Below are experts of layer 8 (counted from 0) of a mixture-of-experts language model. Rows are named router (the router's row for the expert), gate (a neuron's input weights, with its number), up (a neuron's input weights, with its number) and show model dimensions 0-63. Each number is 128 + 32 x the weight over its row's rms, rounded and kept within 0 to 255. Numbers have three digits each.
After each expert's rows: a language model's description of what the expert responds to; "comes after" lists some tokens at least twice as common just before its tokens as in all text. This comes from a sample of Wikipedia text that the model never trained on. Tokens count by the router's weight.

# expert 25
router:115095147113163067142165163128157126124135080139138151150122174131107119157179156132103211072177078104109162150080131110179096083105138141091154118091132158057143134113111087105155101165171068
gate0:120169078141181156066153134121118037093094142169109146077138071221194124128120125142172134133114171064074121125101108122154170150111082142120110142148130060138081140120154137126135128131147189
up0:112153108126098130166174077170109103148094137140155128159075125104157135096155172138119135185120155103082102132126182125135100189132134106159151142189144079135115134117090169113140092162140118
gate1:097134164171102144180149143125154120057117080122127111132199115094097125144091133167115063140114101135087161159069138087151098166115042155187238155097129145086169088181144133143154129140184147
up1:145141169095054120154165092113129132072223073112102125130071062088129079098106110091196099159136069151115085147139113148151107166119157123116129139136123167102169167151149073133128133158057111
gate2:116056228135107114134116134174151144103146132069172097112124143061175047069123127138146123132121094144171111102126115181149094121176166139127145153132114096103096137121140152117178183108135137
up2:129102135148100135172100140179098159105098100099099151124172134135222095138162132113091154128125161116129165145099122130178084074158090162151081146121133142100185110056123123182124178114094108
gate3:154174096122096109118105139170149115165113102113135114082183108148187081168186102106118146120142151118182125140145163159162151137207100175136117132093172081122069139138174153127058160136148117
up3:139171119149102109112126105086163114134105155158121168127139125114164168170104106101100201091091110138062104131118097075179179169126140113084079155135172138115128117080107130147153116137170150
gate4:091084127121131089147141046118146126104108064159163108071120109128066047084124134110108117134145113193138158116136153135072135172100173093160193092116141126146178070075114184145088145145160115
up4:109117085122142119061159149146111108160065112124149180096121177162096075130156087087174098112195185128155127096131105145176079155081122118116146134116073102156130106123138103139089075187179132
gate5:129194130079074154140108076161091063103205199106080184158121111146137099150140170105114154094062185173134153151123104105121106133169118033148110094133129135103147114081119160148086117144091122
up5:103157131153169077125188183178095127181161105086135168104081167140088090160174072170132119091098085121119123148093079151170158105170139186130079131170134145164119130144130055099143130120192058
gate6:145106105151156121110161102136147153160174113152070093102064118131123122111127189123151125138162110158159143109113149064072175112100121115050119112142155175162126083196057143163121082175134185
up6:172111136139108193146143118139163092159168132143145113149144141133147101128109144114135186084062090097128138144097131136125082170160150180150085131097147151132088131088083180149135162127168104
gate7:136131102136136155138126107176144122152138122184171183121122142130133094129154192174113097127181124141119137172166099125147165097130055143081120125132124162138131116105101033201088144205093150
up7:149156134132104105127125161103119118171117143100117157151150143152158136095068139111145106122110089103115161080108187177064074166148073141145101115109119053088122096164162171098172118099139088
gate8:094167119162093130123114143084160126151127143129114088106078071145122093147149137173165114107124127092118095136128157141086152140142078194086122127177118069155119115126145136174178158119164178
up8:146070113146089067147173141112155162157117131094088124149056130144144091056202076145115162153076072120167103097133143135135163153147101193115169148080189155187132119171111114117094121117157136
gate9:174091119125176165126081091130098135124070142105130155138193167128096128156119060143124113098101142110142160147160152135119149118148127145151127153158144188086140147162120171151039135157114175
up9:103092156110070148079153186131092120125124114140150099122147140120144088164148149175134096094125141117132127140118146098107083088145131110106145169109109194155119163147121089113129131073144090
gate10:150082124087118176183146123141086103113111068118133156101170114127133143153169168145118095164207133107105086143174121141084189128146180189146108147094150133138108172120064109183117102114143158
up10:141118148078163093167097120163152104102145129086128133105180132162062123098119087137127140121100164138137136089201114140118150176130136134145117092093149165144140097183109112107154061076154148
The articles a, an, another and A, plus word pieces and past participles right after them, such as associated, inspired.
comes after: " a", " an", " A", " is", " as", " was"

# expert 19
router:170102185185151103152159152106165105043117151075174106079095132125168159113113137147136181096106122131127103141074177111087111132162141088142156105134196109077136139079120191147149106096157140
gate0:101122139112118070133151133124123138146183170121109077132135089131181142114211109198061159121138094140068145115141139144114138104128141079099110112052117145153096155134106117136107064133143083
up0:100135153135145191079154095114130042140154114121119124153139086113085123103129103115125095137091159110179156126106138153128167115084155162116207151107082100121178107119135117165073083142152135
gate1:141128163115106094115127179140103129123076162102128104143171082104194161122155087111124150091090140119110087149087149076098150086119128130114118134149113075156122087133121152180092102121159148
up1:159116090154155104138127114209111137127149160168154116145081150129113153147100129137109157138153111112142092145132159144130070099130209129114155127124109142155104044054105084112087122154062137
gate2:124115127146140158147052084141080101117161127172122170067150095117116107188111159100158099144153084087124139191136107157131140160112109150156122175157145203146170090207080137165119115178104177
up2:099129143099102092152170163090124133161143099068171112156087188124138162104122069070162143070171093101147091035102115153146106114144118126122148195120127075140135169085125157127123131133105124
gate3:154128131092169137134130089137092121128110138135122160168114117156127179069151107137156101128106135123158149110107092119174143099118180101113114147107056136068166113165108101072146124160125160
up3:045110133111117175136109178080103088080151144085123192126160136170107098102123106115096126162129096129173105164083114127141151073074136117117161091200133099099154097109160089176134166114146065
gate4:119126106127116124131136135116172147149114125130139171142104106129154137146129090020117131095133113180090104123095173133124146131131196134128174151092122151109118142041098088174124112095154115
up4:100126086144111141173133107180078131145095146180170088161120131149098163147093076081098098157139163173114096181174102176133152101152167087111073084148135078102105120098128151147113193141139113
gate5:188118050093127163099148167090140107166121115093154172159141121091110083134168067168127148115191126104170119141114152120119148161162076129130105131115077157074094065201148096094128166122133168
up5:124156163116136090088102166106134101087117081169155121149078131095198134130130171076164097184128128197116102167192173101188180147090156123185109060113192160099122167162119140117091075173089188
gate6:105175107111108095136111152080147166071177096103192165129118151135181096106172088109188118135171156090092117142134157156155116127125139084160142136125110154168113132065130123074104062158139114
up6:123127142110146137115119140144102070156081116125118108132156119101121142135113128127096120144148117065164114120098099077144153145093148101163102149097113126145167091163160097071148135164107113
gate7:134102139177133146072091114128090145144158102092126124127092044094102129140124168139169162125136131112147107101104103120164156183124093119104160099161178102128152121153108117136154126102078129
up7:188087142151142140078149143134165085102100136096141113105140089087110083114139156174155170119189087127119143109139126100161176105107080154148144087076105168127116122087137161098125093074117140
gate8:156110179128122174101115140108108141111157120156114131128117134101145159068089128116138095142120102095052138154141156175159172139124083188111134159108073128119096110152227169175158112138200049
up8:134094119124149076152113088130116099108192140134116155167137141133133137134103100090143124187091066117120141182125129121162103127110188139109106149100117132135174160105102138156193147126077154
gate9:159133107140090159078052186142047165137213083147092111112087134145199137147114157131107120125128117146146154098141155132185124092147111108105109132130160094174138064168191108128132124138128108
up9:145111146107115169123158135140104142132170157090110081192113095112094114159103159100152160101169125161143189165122136175148184161188096063124129145153100197101151151163136148148177134176131094
gate10:183139124130161093154126120122068197101138145121066138077108108081119121157213147175103105096125076072100066139131130142110124121145121089135142139144086115141177118184147120171097144147125090
up10:112143167073090165152170134161070092119178139130095161133109116125074130119105154124139173130094146122101089143063128098152148147125075078155109127093123073138061095112117167109170097180139112
Words opening biographical leads and headings, such as born, known as, appointed, footballer, and the line break after a title.
comes after: "\n", " as", " was", " is", " (", " a"

# expert 52
router:173085141089091132110159162081164081127106175142142118121118067186109090147102072146100102121119142133096056084136092124114186052121161111126117126156129190120190150150153099180119156095167068
gate0:096103127118129126129079120089101111110136151132112150159090112128154138123122126109211083170134152147140178111144157115175097163134136078122104133097173075186107083095129132123152106109206133
up0:086142129099150122143097111153089138142153159151167082140132089098124149125116094173165158089105110061150131129145122082107109141149128125066135156107131128096112178123135134098095066150138131
gate1:135104089164138093096150094069134126124101122159106127059144161160075080155080118145118119045091140092075103144173162106117138110154054143127077144096095133190116117111131146114223136152089183
up1:171091111145104158167124120070131112088142099096150134118147181091057134120194110172183136112120163122147117167126112094150132134162150125124111106122094092195061087172113155104115071168096122
gate2:042055106109156092078117104106110102163146155128144154116125139122184054128114129102126156157156083083126190077083183122099150109115164166120112119160147089166113134167094140103089114114146068
up2:091087102101097174126113095076112073120125115112159166165159113174130125145165195137137083136105160112136120140128122171138150122115068077126119142082153139140128104127165127135175152163126128
gate3:088056157142141180129111136091159125092131128099206120101080108119071127121097114148163107137124052122094120147136135100117180107126149148080181108147186164142203089098119096116167189086089099
up3:086116102126093145139123125117133099144141182135175092077072148159065104111171087132122103093141051132147103130208173096162181150109109144110078158076135146148132149055128041082129168100089053
gate4:089105160118128151132150188103122149138124146123105144201111129143148090127154086163087126128122110143154133151070178160140097169130093094133082121130093193155203143117112131123151099141128150
up4:092094079127129117138105152143125115103143194138148109134110160090134143067131163037114139129092173205106125134085140143135129140151140135079089157111178095122111122160143109158130153133079164
gate5:101113122054113140127096102117140105150183100167176129102177079111098102105095122122122143146113136129050114172137141085120108082186109151162198106123159090089090170045110172121114157105158113
up5:111145167156126090146088161120161095187118129084100101146127136173123146130206119085125125161137148104125141073083117142135145128105160135113058103112113133164115121159155122165190067123119133
gate6:159139138136101148152133195097067111124086160086114102180138092143122141109092086108054105128114102153139190175174148115138101082162111095106170097130135108170162125109074174093177151143164085
up6:177120156104079144131163122109154169114153099137056107115122077144151196131085161121110130136144111157120136143122114159107082114125108151082154111100100103154129086084058159091116153139139120
gate7:104154128080070166138082146137121111093165094158146110146123131128084150200105100118118063159133150143144104131103165121147125110183111041200078077033109125179142108088083169113097103160133104
up7:104129166113143135118105152109170170160170123086147140069093137143161141152141114113130128174167098150150146130065162165140214121164125118112084163143144102103165126143150111101207162187202137
gate8:141165144077080149208106162191122116145069082095178149144065125134112133099178198087154130074150108126117167128175197100124140106139123151095098136097152112183102116189129122147111117133087123
up8:161085093087095064192137155118125131141088087125176158123095146098174107086070117143114141122121140152121110137116080119150145063135158118122064146133140097156183181112162156133096141098209094
gate9:136157138121128156167156084126074159135150154081135109170121163088132163101120113159195143119194131120043125093158101128126071136153064150062136126133137092175189090111137104097104154142137111
up9:194085157111173165208092093216139121090115161114128128098083113120185158214112145082070123147130085139110119160085139147122085115119101104174123176151081143158141145090176104137165131133142159
gate10:091078098123097104120112146176087124113076164158181147098136122061092170177127136140128141118109170121152137110187124148119154138133089111163168085117107115183166106120146157135152099176106126
up10:212098130144162086087170122103097143059153150087125107083091099138126153079169137129148125121098106103103126153073116165119127127132158166057124114134120144139146140130093137221125136144084145
Word pieces right after a hyphen (pre-de-signed, in-de-pth) and infobox field labels like Born, Died, Coordinates, Synonyms, Phylum.
comes after: "-", " (", "==", "===", "|", "S"

# expert 60
router:157105095084142118126117094146095202107131110147117095160128105161158138151143157144114132119084152141134152125121138127133111086156151108120110220129117156087092032148133153097143108163143124
gate0:154092037167165131178160138118115156136150129055092117113151147117115082149133119131147162116156109157085201122121167159159112155128174120098172194211121120160140088116139150128147124132074103
up0:099065095131114144107104124162162166092171121142124183089076103092148079142160142175128173109121159168159192147141050111160159123131115126130173161130121107094096150144161168176142098097172166
gate1:123145149135131090123073150096126145089163138113125162118165157118087143127105136115161145184118097114151139155151141127124161139149169112115102160147130107137144089109118158131156139097118136
up1:126169167099124140158097098103119101046133165149149139132146114169169135137104117158073175122102170147142117135133156093067151113124185126163134175109116053125165107122125138138118155120153098
gate2:128193127126156169121187146134083095121101096129125091188114087153077120182128137140112188132105116113135086148116147075231124101147127149121121165087151210091181113111147108065071151155076120
up2:094159160143102093123158122174111122171086117140083142119170160211088138136145107169092110131097137111130111120144145123112118116151163133060083192109143179189111165112094130130100157072147160
gate3:160134104133173127114143091117143147137118152088097176123076171074169061153144064099165068119135103116164150110174138194150105126172159111146086090129080158102122161141109177108103085170136144
up3:169104193122115084105133142100117093080092127161091133110150102170146142161120191133116075121145177157154174135096113178138133143138141089148113106146116128135079150163079193151126119117108111
gate4:129098096136086137166087162070097082157125179132095164147105167128176175125184131189122169053080109114101066105130137121138154128112122142111129077088135113197147122129077107121134081097131189
up4:160108152153081111112115088129163170144119202120133124090102146118110136133127140134149146133148147107147112080132156135120158085134094100121115131078129160077129104102074189168118176152133081
gate5:094108102148123111115124118057211118108108137131104079167190149088110095174171138068115139170112173176186223095073182110113134102164144137109173152090144140092167142123117132136117130108144109
up5:165149142104132147119155176110141125139101179098163125065135110109085107099121092145144118178143148098061115152126138147125133162138104109119080115098211111159034170084144122051081114157130117
gate6:140125123075129180175148124127127130120126073137098101093128108133108140124134096133130178128175121137071129106168153140080102128121138145168107124163156157175169188109145058124172042176100126
up6:153190123176144145163141136111125108200179140078199158114109174140075151153158123114126163118161150070153139139098140130116161093120119113165115135105157118146090120179160163061192120095130114
gate7:149133159052114104126121099098176156113085113104179108152159190125094124141173141105108144134123153173163056165107154112128122122128146118103127097122116137089126089138122112167087138134192150
up7:075094140128152117139103132109160141120096153119114102094165108169100103150125101091179113091144151155034157094149141135117089165136183131180111116133093159110146106089136114133158149150142098
gate8:119159065150131139091082091113175137156146144094169133086122072139129095107148152134083148131182080131126083096152116157159120125148141084199116143114153124135077132161123155146141163131116119
up8:096111144101084080170187143150155092122095177093115112130106128132088097089116139135174096137125099171124135089130106134109154087080120169170161072182146115158157138089074124151169110169196135
gate9:099113122213111125082118145127131135109113122095094111152076064125115166084067061170130074109121135124147124098109097123124067124135104135105118076167091103134104117114132176084115141117146118
up9:085179107174073105159183133100109115122114128121101095089167094139133155094112169108082152130127090121096097115085155141124157159144101152093115090120191099077151086142134048162133175196186136
gate10:136086111124101084119176146116135134207098143098102131059124130179120078126102120179150146147104084123237084143075081130139100179067114180144130092109139192098129175112194133142128122140153125
up10:076118179075169125143095141095171165124097162103133117134107135081119138166153149100136185162127143109075179134129100107154104130158071151100117115139144124182109172109070091092131068078068118
Articles and possessive determiners starting a noun phrase, mostly the and a, also his, their, its, her, 's.
comes after: " of", " in", "'", " to", " for", "."

# expert 34
router:159099134102145140162137138150117112164118139149148123131153136075138087144144094100148041117145110103163079127147103163185140100146203126117151156084101153081167156088164107168138138143110101
gate0:097126117119120030170110152151152156087166120161180158081164126123085109163154147188091206169162194196077097080060142114078107073164172120145109137131147066181099153137115145125118087132137105
up0:149109159130200151186088151057101170156110126165084156156140087179149163137117147080167155118076107118189112162127093119144153088128106136127101139107177113098148081082171138149057146124130168
gate1:183068141109153177085102136174117150184131091156136124129118136131147070076199162121171144177152055063119050155151110141142074151138128111172102160107124125163144101141123169184167131147136131
up1:116139119111084079155121116122131098142136149086172141132173111180136167075064106103086187059126121149195171162145131073132136173138156142139141067134152144200122175134094095110123067131091162
gate2:132044174164144146099217171110154157092122153173160104105149077189097115103061139118126056085123200117156089099160116135137104102198156070101106113159185088163092151156078136106162129081136128
up2:106160161155097145106098139139107172131085130105140097104163162128167118113129101065120068126097135127066147131095160154111125060155111139170134113178161115088123119135188150158225152103127102
gate3:058141088107178074125136161160111138109166130127112123140160166113096109080132159186159114138061128153111183106106122158093081119172123189154123091114149127132081122065121149090161085160109150
up3:117144164138060101193156149099139171070105054091097172178139131127146096105116139165228207166140148130159147099142155099141150190131146114088118149152131061129093093107124127115157113145136159
gate4:121073096193114177202187137126111105170094144094220130135114129214166197116101166202132080116125144135096103094079127075128106140160221147093168132103074155107110199102119087132122125183133142
up4:114165135124176156139116117074104166116136114114140088154110157109137205150101118083109140179161149117143116139105140125064138165175125136145112127134078080111143099164139152141090089161168068
gate5:109172089141123149108093095084141172066144139083158107139136102174121090055152150132152101085105097119113198167121135177085125153078135163184099127075161126100095131185144129111116174180133114
up5:082175093137135165071131143163125136148138120149093145125171066103121131086112151150124154147168153142143190118146181160070141097111081133134162139123125122150082125157153086057156111097121139
gate6:125152142122114139083098118143140130165202096132151117149134146185144140131107166109161173178065122174150245141133155133077103136110136079067126148137122156138084140168036150116093064142132109
up6:141080118075150141114077124125172092135094097070108115104144105145114115126081108095192146087102108079099180125083140105077095146112148207117160101168122139101124144145134133183123129117169143
gate7:107174050159095131108187145154092171104122104082155145128138135175108179146121123159118087120145141113145121179073124124139138124114066079091124177115081125162175121176125178100110130139137120
up7:041110110153207091129104149179107091114153124056170134182185139216130156138098181107173139130187119188164159106098180168121094157085183119110126188146173172134114154168161184148170195126057108
gate8:100107127132152111105101153154168102115104094138150078105073134147122133141119125155142151084162165117120076210172131135182167220101128101115110117132164109145090060100110087132109168146125100
up8:084092137149088129120127159147175176175103129105153129122116108081120131099187123177089088136093187160097064138187133125153080152137145140105077106122115161186164114122130100181131146133147151
gate9:113143114116104138158122099168199156118089129155102120081137160087119137131047158139172146149166179113146059203164169114112088118116140169114130157109114139124089157135053110102150125127124122
up9:088121153129131043097103065047103138153136167109159101150112124125068137108140111136116165153089149167197080149157149126180086145162181134126118142138081125142136116140179126178133142125177113
gate10:097124086115178171105119151127144098145171128124179107094106131182152106103161140125111112106106096122099154092133220193165132138097024076116145132159111148117110080119071125113104158070111155
up10:193128089117167139112133085145168115145119124093131184125077081151113107131125087123130087110096098113138120115112091150122115054125137142127131154097085130127156125112126123128122118126082125
Ordinal and sequence words after the or his, such as first, second, third, final, next, last, and ordinal suffixes st, nd, rd.
comes after: " the", " The", "The", "th", " his", " this"

# expert 42
router:116085110130136145138071069179082062167132137126140118105131113073151117150108156134110128164213113145118094123118111141137101146127106098137108083154146134129068134106102103225072104137134111
gate0:150108086163110101116101139131109132054163146103089159125096149064103109046128159042181117103118168054120160134181109078123111093135135103156166144181130155094141141164069130088109108090122118
up0:164166113120152125128092125159049181125093108160129087126114092164115140088133136115136068112162129143157133154178079123193138136151130139156125111063134091167124082047134152153092100077116156
gate1:202157119094147126155123117118105179161145116090127066130153106111114125108093171110090186124120138170167111090134155059156121148112058114134116079044101120119087103137140175055083109177123202
up1:118119198124161121135093144101081130129101141168127122122149098146167134136143170119119102136130138085116089133151106161153113174153081122160123094142074056160124100123167138144101103137190145
gate2:148158195122109121100155153139129129087137102122142112115126107137153113125143092100150095140163076163115145189134141174123091106112160212153104152097062120148073179093084131155123120138109184
up2:169125145187170125159124126133161144119105144112146084164098081111082139124127102138204154111177121117050156125153108196126075089109150078162101176152206150181093039116096133161132068137159140
gate3:137133160161130110117123130119175095140168139096107144168077075158171113116109083117107126159121110149118084121108148122130107114106104119192172146104104157148139107077105090092133126088132124
up3:124134179135156149144072142156135098146126136121092096087144120128087132085142124188146203152086119073113126124111146094139137091156179137095147155112089172175097136113091211124140122125118124
gate4:127151147167157201144154144145143101145128138082166124081092174107182112137096097140159126117105133088121111105149155121094149085146115155091167123156168157177141124135094105159130158145107116
up4:150139105133099054163082146077096069179099120237092135133151130157181083100139111149149146161150158106139165088144085181133129115122150130096142189109119113068121143144101136153142143162099146
gate5:127170131104144095104195083108156105140114112069107132140207097139127138130078110169039113156132043151041140179225142074113163129178107083125138181160149189130111091156131078107134118126104133
up5:133164094128146153143101031073113125176058085114123105187138121160090146110118050126136136151146172157171166113083147157066084052158173125139168128142176113063147118128110154118166130113087159
gate6:103129160166127132117151118143125115124078145151156141186144127116115115197075104187057188158091103146162094122168086131072142158112099136138151137166127142120145145155138121184134144135155145
up6:182073098132119157130123116144112129136141080171078140095112128050095137170114141168152124189146129108154142121124139157092071145141112134157078111125074062126134085148134106102121132100148127
gate7:162113163138154093094134137190140125106154121116119095106113150150134081112170152153187146089134079167074133127102050092079077078102167109180146120091131107155145140056118155122096137077124142
up7:153127178148116137064133132114128141206112137151145155096128092109099152112094098144123101151161190109072127108146074132126123106141145096107136192110107205170147110082174133081110143107144085
gate8:087121113137177159073144148110077132178122145113131142143135121173125104136106127121152141185076128171125119165143115099131132156146099121136111131120126139143154030062156129091106114157095139
up8:121090095164174122119145159102144135155144078167123147149180133114156089100181143059106147125158151147186092110102146057111077070177104141099168141109131091098123143161149139113166154093170167
gate9:104135104065097151115068127128049134122178155128160073187129096150129132199114114127139136092107113109159129103141114163148087213151136125171151151108161192103131149075149059143145091113152135
up9:134092145133105092091141208089136155077199135121145184104125102126167102132109116173148151096122112183115049079071096125143117089060137148077107149081163146182107121138129145167127159109188057
gate10:093069113123117118136143156129126122088144137172149148142116097154077130149099109135181117126086149179129105190067154179127111072193193125126065133106152170127113123145147105072132143107076133
up10:057140137167122068108093121104059176133115104105151170131123081169123066113124153135169076090197093078112146126095140067082110134190146167088064162118100113135201166183126078135149079133091111
List dashes, table pipes, colons and = heading marks at line starts in tables, lists and taxonomy infoboxes.
comes after: "\n", " ", "|", " Born", " Coordinates", " such"

# expert 53
router:204098135119085094100111101140110169139158103143138110045097128129180119167128180117130134140138118077118175135142062136160099091084085121142092049076182078140124081045141157109074134098118153
gate0:129114175133161096119050109118122097166154088134112145151117140128149133131106032132113120063147134132082117140192148147056132163116121128125204186060145140111147180102091181126164106139112133
up0:077203109163170138096117107092109118155124131186126115111084096111099181133146124161101127175146123162103112165118056144181112092133164119103126022164153104143087088109166163173134104127110037
gate1:144142143168125120115110147117111155094120159138124137137178129116088162144153120143094125136091149153113110152099150084137201120175171118158188141134084127163137202155140141134137133112110120
up1:149136149196192164105164142120171144070103125138102170083172107098111153109122096173086163053120127044111091190075182142116139140110142104170169066121105084129049121139105172134138149139139161
gate2:120106165113112125091090137142098159152128182172153152138133082133133132084147131089132127125173078115113126102139132187109105176184109132138126169111087083100121116112154109086087212099112123
up2:167134174148116126146179137165168094164120088137156147165141127093132149067162105153145140114099108055201143099141151114147149103134152115093122097103128138146199128087111106183139186176162111
gate3:094151140087134120127128203135088088090200074102139151066145185161121125137180080148149141101156079120144169143068081160134187154184116141153124167180141114179099149114103149198152150090126185
up3:139121139154133141112073091086189117126092150169152178110125050097112125128100174150119100125114136129103124117112146135063135128127149105178130122041160141111137087164129117116159169165099163
gate4:055122116153103161107104108129137094161162099120137094097096124170139075099116175135104130149137095123127167098170130114092136205209048137165135139137137120101093090159137134123181138118138153
up4:177080111082160186123102164132104168135123143182136093062124130152184139105161148083125141116158096135086183121135132109125120125178118129168088079122151129098108095092105173106114124059175142
gate5:118124122162196191119129172083192118115170135093118167146117127068134164089180126136165136174160111121119201136102123235150112101178145201101101072127113150162132081151094112078090139064149149
up5:125155166151114220106143127166140107095154112127115112142126153178163078112073135097117077141111105112141087169193180152151128107074115127110143166184133087112096134119092127172180182114213135
gate6:138170213163118120142125077118131192205165130096107136091109163122111204161105196151152085156178162091169129106161090127151048145144103127103241099109109156124129114128141090126129121100081142
up6:097133170124077123142060105115135157163107155187169166206139092158184156145126163157172121120171129115134116078143172141102175164110164184092107159098085112117110106156092112113109099153067132
gate7:148123166127110071111069139094115117108114171082093149107116170190121097086069154070127115165212084068123115130144104091134113147059063101186141078133174105138134054106097191132070141118132136
up7:085194142148112122094111091147103125149124170158144120164122122115159193079096079092113121168154130103108146100094119123104076123090141106076135092169067150169122123160135136180115110124114092
gate8:043127128131060082122158138126134122143140077096125089093114222150185125166132137145108170145114146141184122123129113132095140130050096121100115127026143133123072061121108164145138171125144103
up8:151089153135144178141153137153177134168159163145146130139099201135138106146111059131108064144137119117103096145108197123127086080162093144163113215119158163152123158114140145125111070122117105
gate9:146152093124089195146101143161160160162138145068086101135132125055099138132146157138102108103100065124146160130177153080159109155136042167138170090142173166119118178165152147164132102182125081
up9:115163124196118120098130125163083100144130115141111071095164135136183118132187192088134145089111114184161204123092140154131144110084129173052139160103199111097136143116149171105092101192108079
gate10:116115148207069140153123092116151218095195195120116124155140154175128157122119126045150137130141109039123129132174119088055127180145108081124153146153140167150085078123100113138088112157132138
up10:100123077172103110191145151120149105040136073151120160086079073153157133113125094161062143082137147086171198152122183149148078096093060188108147068134173106161112160131123099137097156167146068
Commas, and, or and including between the items of a series, as in laboratories, classrooms, a library, or such as, alongside, especially.
comes after: ",", "s", " and", " such", " known", " as"

# expert 9
router:077105151161123154068082142119152055193083169129117143171084117119115168148080142119100121137105070122138181130127112131116146154192109151157138154109170095141111153152173111170130108111121102
gate0:119172124127132158114099098171109052130099139139133135120134175114091121140174165137123125117106020088116171105076146183086120136164160173119155115116126111152142126158130165125103157084104095
up0:160086122124104147155126164173092182134147154130107170097087088154107136094156160115093115145090116119092108108052140132129121147110145118104152132198140152079132057168129168117201101072089074
gate1:109173142142176165137156175133138184131126105076147082148057131125127101127060108093161079171094138177146101134110118075157107100116122154085139176113116159099149159133081138166140116130093080
up1:107112145073146169132114091134101141141154150187100116122146112116112140157146135122190129158188123135052169158101106128153104119143113127127109109151099124111088125180113160140184148174135144
gate2:117066101155143157123113060146147107130080103101128149106138107102146074163118179131066134192120144125123044132170159107129157082129135152131162102134064046152097102135128129134129130142122152
up2:041093105084127149151119146118099191095126057144084079128130169155118097172169173180138133165108137104111150111094125148118116148060088097152116167157146105083147091119150117103137138153089134
gate3:136127081140163120157150103114051131069166160116104114111133118096174129092075076153091134054137167142085152118098109165122117105111099130112185063108105141153124125157126093062133097160064141
up3:119041153130139139096151126146129105149143157098101115148103173087167095134141194112129133120140091082121115127175103131061138114149103165137111081120156089152175055123104150133143152133148166
gate4:159124100139113181147139107118151140045086101101165163119191165121206135158203088070113101131109143096171144119152090199117136111155120108140075123163107092145153175085100103188097140141126163
up4:153157087147110120126089169082172174164101126108162147181145061077073156202100112103088172132163180154078178173094091081224143131163118132109137135071197114140157113120114110181149173110181127
gate5:120128131119157145136098032160139128102158171107092112116120201117212091131222075178116146135146154098160103165139092115075119124137155062090116170114158144113122163205127146148173148119150116
up5:120121155101157123124137162119146126137101137135105135110129092144112086158149214153144124170133110108077128143117148130105118103116109133097138139086089107184114161164123109114119073169098168
gate6:066166153227108072089153121162138170091133125184102115139159137159147087124058136121081139133109143106120111142155111151111096138126114126087093114145131137071199169078134179106185127113134150
up6:147121163115157135103136153100086103087176147210066142170150184144146153110183145082169096117091086124095112129105085157197113119116181112145130171112134175146101129120123143120139139197145154
gate7:088107141127121116104183125115109181114151121165112138127139168140091114121153111124074103118080116092147054088144115108120132115109114153171121145144160135105119143183128083061167166118108114
up7:101197143074142125151122156142136090145059152144110127113103075056185221103077133113134104125144109136143146148142052091117127102141074112156129102091094138131078161169140141112071139090075151
gate8:165107096097132115169190137108106191079177096072128144116206141152185120165198120159142105106154139167141180100154097125042142064162134184146162102108127133128147149071134141082092079122089141
up8:146129071121118135163225105165126122094141137126097119071175137106081101139136150118112149062128120100103142186131115155125180142154103151123092151151108108091123155124098138136113164119136148
gate9:118150135124132190092139101142151141088080073119124121119109102159130175123179165082128174074135163117154137097132082140119121157132098121205176123141148158114133181184127140120120165133113100
up9:089145134180108125166090116117152073204117162151192143108092124139079154170140140119116139122121144149075088112060106143153158117130121129103144139158118088170125089169180113105152131175152154
gate10:131126086081162106136142163103115127129170147106083184077140127126089157095140124147176156096114184095104142153107043129093086137091132153120166147128155097134115129164148098088142111129151091
up10:178224128126073098100110060160122138121036152137160160133113203060107073062176092153154154102139124119130151087104156117110134119156113139208104161121138160082199120132149168088197129107113110
First word of a sentence or paragraph, mostly capitalized function words and openers like The, In, However, During, After, According.
comes after: ".", "\n", ",", " that", " \"", "="